Experts of a small language model.
Size: 13 layers, width 256, 83.4M parameters.
Experts: 48 experts in each of 13 layers, 224 tanh GELU neurons an expert, 1 pick a token, a softmax router, a shared expert of 640 neurons.
Training: a variant of SOAP for the experts, 530M tokens, 4043 steps.
Below are experts of layer 4 (counted from 0) of a mixture-of-experts language model. Rows are named router (the router's row for the expert), up (a neuron's input weights, with its number) and show model dimensions 0-255. Each number is 50 + 12 x the weight over its row's rms, rounded and kept within 0 to 99.
Before each expert's rows: "mostly gets" lists some tokens that are sent to it at least half of the time. This comes from a sample of Wikipedia text that the model never trained on.

# expert 42
mostly gets: "ç", "'t", "ild", "From"
router:49 35 39 63 35 44 33 55 43 54 47 64 31 41 42 57 36 51 49 55 44 44 56 48 54 62 51 57 33 57 45 57 51 63 41 59 61 56 54 38 64 64 34 49 56 34 42 41 41 37 65 39 38 26 56 61 57 35 33 63 31 66 58 56 51 39 42 58 46 30 45 61 65 59 47 62 38 63 62 37 47 48 44 51 61 35 36 57 31 65 40 34 41 52 48 37 61 70 36 61 64 48 41 53 49 35 65 57 37 63 36 38 39 50 44 53 47 64 37 61 34 65 70 48 34 39 45 63 33 37 48 51 51 65 61 47 40 63 60 37 60 42 49 35 37 55 73 63 29 52 39 38 47 69 60 60 26 40 38 26 40 40 43 56 37 62 42 40 30 60 34 72 49 37 49 39 58 30 48 39 68 45 44 63 55 61 45 72 35 72 63 51 33 32 40 66 36 40 54 51 67 61 60 29 36 64 46 35 41 63 72 36 38 59 37 51 48 68 41 46 36 35 63 62 58 41 76 37 56 35 63 46 57 55 35 60 68 45 44 49 66 67 52 34 28 57 29 28 39 47 39 43 72 49 37 58
up0:31 48 58 72 42 56 68 66 49 57 51 47 36 46 40 44 67 56 21 37 34 38 48 73 54 34 55 53 43 37 61 69 44 47 56 68 45 55 39 51 25 63 32 63 46 49 67 62 26 47 52 61 51 44 50 68 46 63 42 48 68 55 61 45 52 55 50 55 28 57 55 40 72 53 74 59 45 52 67 40 49 45 44 40 35 56 60 46 47 53 49 41 52 40 59 40 43 48 38 48 63 57 44 47 26 68 70 39 47 36 61 73 42 42 34 38 66 51 21 57 43 52 52 58 80 33 52 38 50 39 37 38 68 68 50 49 53 68 34 51 60 49 46 76 45 41 39 44 71 56 59 37 49 53 22 35 58 29 42 50 34 56 61 52 60 55 56 55 50 45 78 59 42 55 46 22 67 46 37 51 43 50 55 70 64 61 52 58 50 50 60 37 41 45 45 43 55 45 52 25 49 53 48 29 52 45 72 37 50 50 64 43 44 46 62 56 44 38 40 57 42 68 39 61 52 51 76 70 52 53 42 48 45 62 31 84 51 64 36 29 44 63 23 39 44 75 62 41 51 40 49 46 52 53 51 54

# expert 16
mostly gets: " —;", "–0;", " |", "–1;", " 6;", " –;"
router:46 34 47 56 50 39 48 52 57 65 38 55 38 49 41 58 42 50 44 68 43 49 62 50 56 48 54 59 41 69 56 42 59 63 45 65 48 38 45 50 52 75 30 27 52 38 53 49 40 27 62 34 25 26 57 39 66 45 27 62 47 74 58 79 58 24 54 44 52 42 37 91 74 63 30 53 37 64 44 44 43 40 52 55 64 41 70 56 24 67 40 18 34 48 51 20 57 70 47 61 58 38 61 64 52 34 57 43 33 51 35 44 41 49 51 51 37 48 43 50 41 44 55 43 37 37 53 61 48 40 63 43 50 47 49 54 45 58 76 38 55 34 40 39 45 54 65 71 32 57 41 50 55 70 46 61 30 43 55 33 45 38 58 68 38 47 44 32 38 56 53 69 52 47 45 47 62 47 61 39 48 58 52 54 51 62 62 81 38 58 66 56 48 33 45 69 36 44 50 58 47 61 47 20 39 65 58 29 39 57 68 39 45 66 41 35 73 57 44 41 45 25 55 50 49 54 64 43 43 56 56 59 54 49 48 53 60 57 52 49 52 53 42 51 34 50 44 32 37 48 33 34 50 60 41 46
up1:46 61 46 64 56 56 71 22 34 47 51 48 49 39 34 30 53 37 57 40 47 57 65 38 73 47 69 38 33 70 42 44 38 62 51 42 57 57 55 69 85 59 48 41 52 57 56 50 54 47 68 48 51 53 44 35 49 42 37 53 72 66 36 40 48 66 54 55 66 47 64 61 70 60 41 23 52 35 39 58 52 26 58 37 46 40 61 76 17 39 26 65 50 47 57 45 39 55 55 62 39 50 69 62 73 53 41 52 64 51 46 40 63 69 65 45 52 51 49 74 72 43 62 57 50 40 53 67 74 45 49 52 52 60 49 51 39 31 47 40 26 49 70 49 52 42 71 55 52 36 60 47 59 63 47 69 50 46 45 65 58 55 47 61 44 43 27 39 53 48 71 33 26 41 52 65 65 44 35 37 53 48 58 59 47 48 67 30 39 51 60 51 42 41 40 30 41 32 58 63 57 41 31 45 40 70 47 48 69 38 53 32 33 65 44 42 68 48 48 50 49 23 62 44 51 62 73 53 47 46 44 58 31 60 49 41 60 52 69 41 56 47 48 68 41 65 41 59 50 50 55 48 41 66 38 39

# expert 23
mostly gets: " RUS", " Nel", " den", " organiz", "kov", " Pre"
router:51 34 44 64 37 46 31 56 45 55 46 61 34 41 43 56 34 51 50 55 43 42 54 47 57 61 51 57 36 58 39 56 52 62 41 59 60 54 56 35 64 64 33 49 56 34 42 40 42 36 66 40 39 24 57 62 59 36 34 64 28 64 56 57 50 39 44 56 44 30 44 64 65 58 46 62 36 65 61 36 47 45 43 50 61 36 35 56 32 68 41 34 42 52 47 37 59 69 34 60 64 46 42 53 48 35 66 56 37 62 39 38 41 52 41 54 48 66 37 60 35 65 71 48 35 39 45 65 33 37 49 50 52 66 62 46 40 63 60 37 61 43 49 36 39 55 70 66 28 52 38 37 47 70 62 61 28 41 39 27 40 40 41 53 36 61 40 39 32 58 33 72 49 37 49 41 59 31 46 40 67 46 43 64 57 60 44 71 37 71 59 53 33 32 39 67 36 41 53 52 70 61 60 27 38 65 47 34 42 63 71 34 40 59 36 53 48 68 42 45 36 35 62 64 59 40 75 37 58 35 61 47 57 54 36 58 68 47 46 47 64 67 53 35 27 59 30 30 38 47 41 42 73 51 38 58
up0:53 34 37 53 60 63 51 51 68 49 40 61 55 52 36 53 39 66 42 65 53 65 60 26 31 60 32 37 59 45 53 51 53 58 46 53 34 65 75 52 43 37 34 73 40 49 49 45 57 56 64 37 43 48 47 60 47 46 63 41 68 56 50 62 49 62 59 20 49 38 59 58 60 65 52 69 34 43 57 69 56 64 66 46 47 17 60 54 48 45 50 65 57 43 54 39 58 55 59 45 40 54 44 42 53 34 44 45 43 61 44 63 63 11 47 50 51 57 47 50 59 63 41 40 41 68 46 46 44 30 56 55 67 62 50 41 69 45 66 79 64 47 61 48 21 22 61 57 37 52 57 75 68 45 44 61 63 29 57 65 37 39 61 52 54 45 53 67 35 37 59 54 46 37 65 54 29 57 35 58 51 39 39 57 65 27 33 47 52 45 60 46 56 66 58 73 40 39 43 41 43 55 67 46 54 70 36 46 66 59 70 43 50 42 60 67 40 72 38 59 52 37 67 62 27 50 62 67 45 48 47 44 63 19 35 66 35 60 44 41 40 44 56 69 50 58 59 48 60 60 54 50 46 50 48 75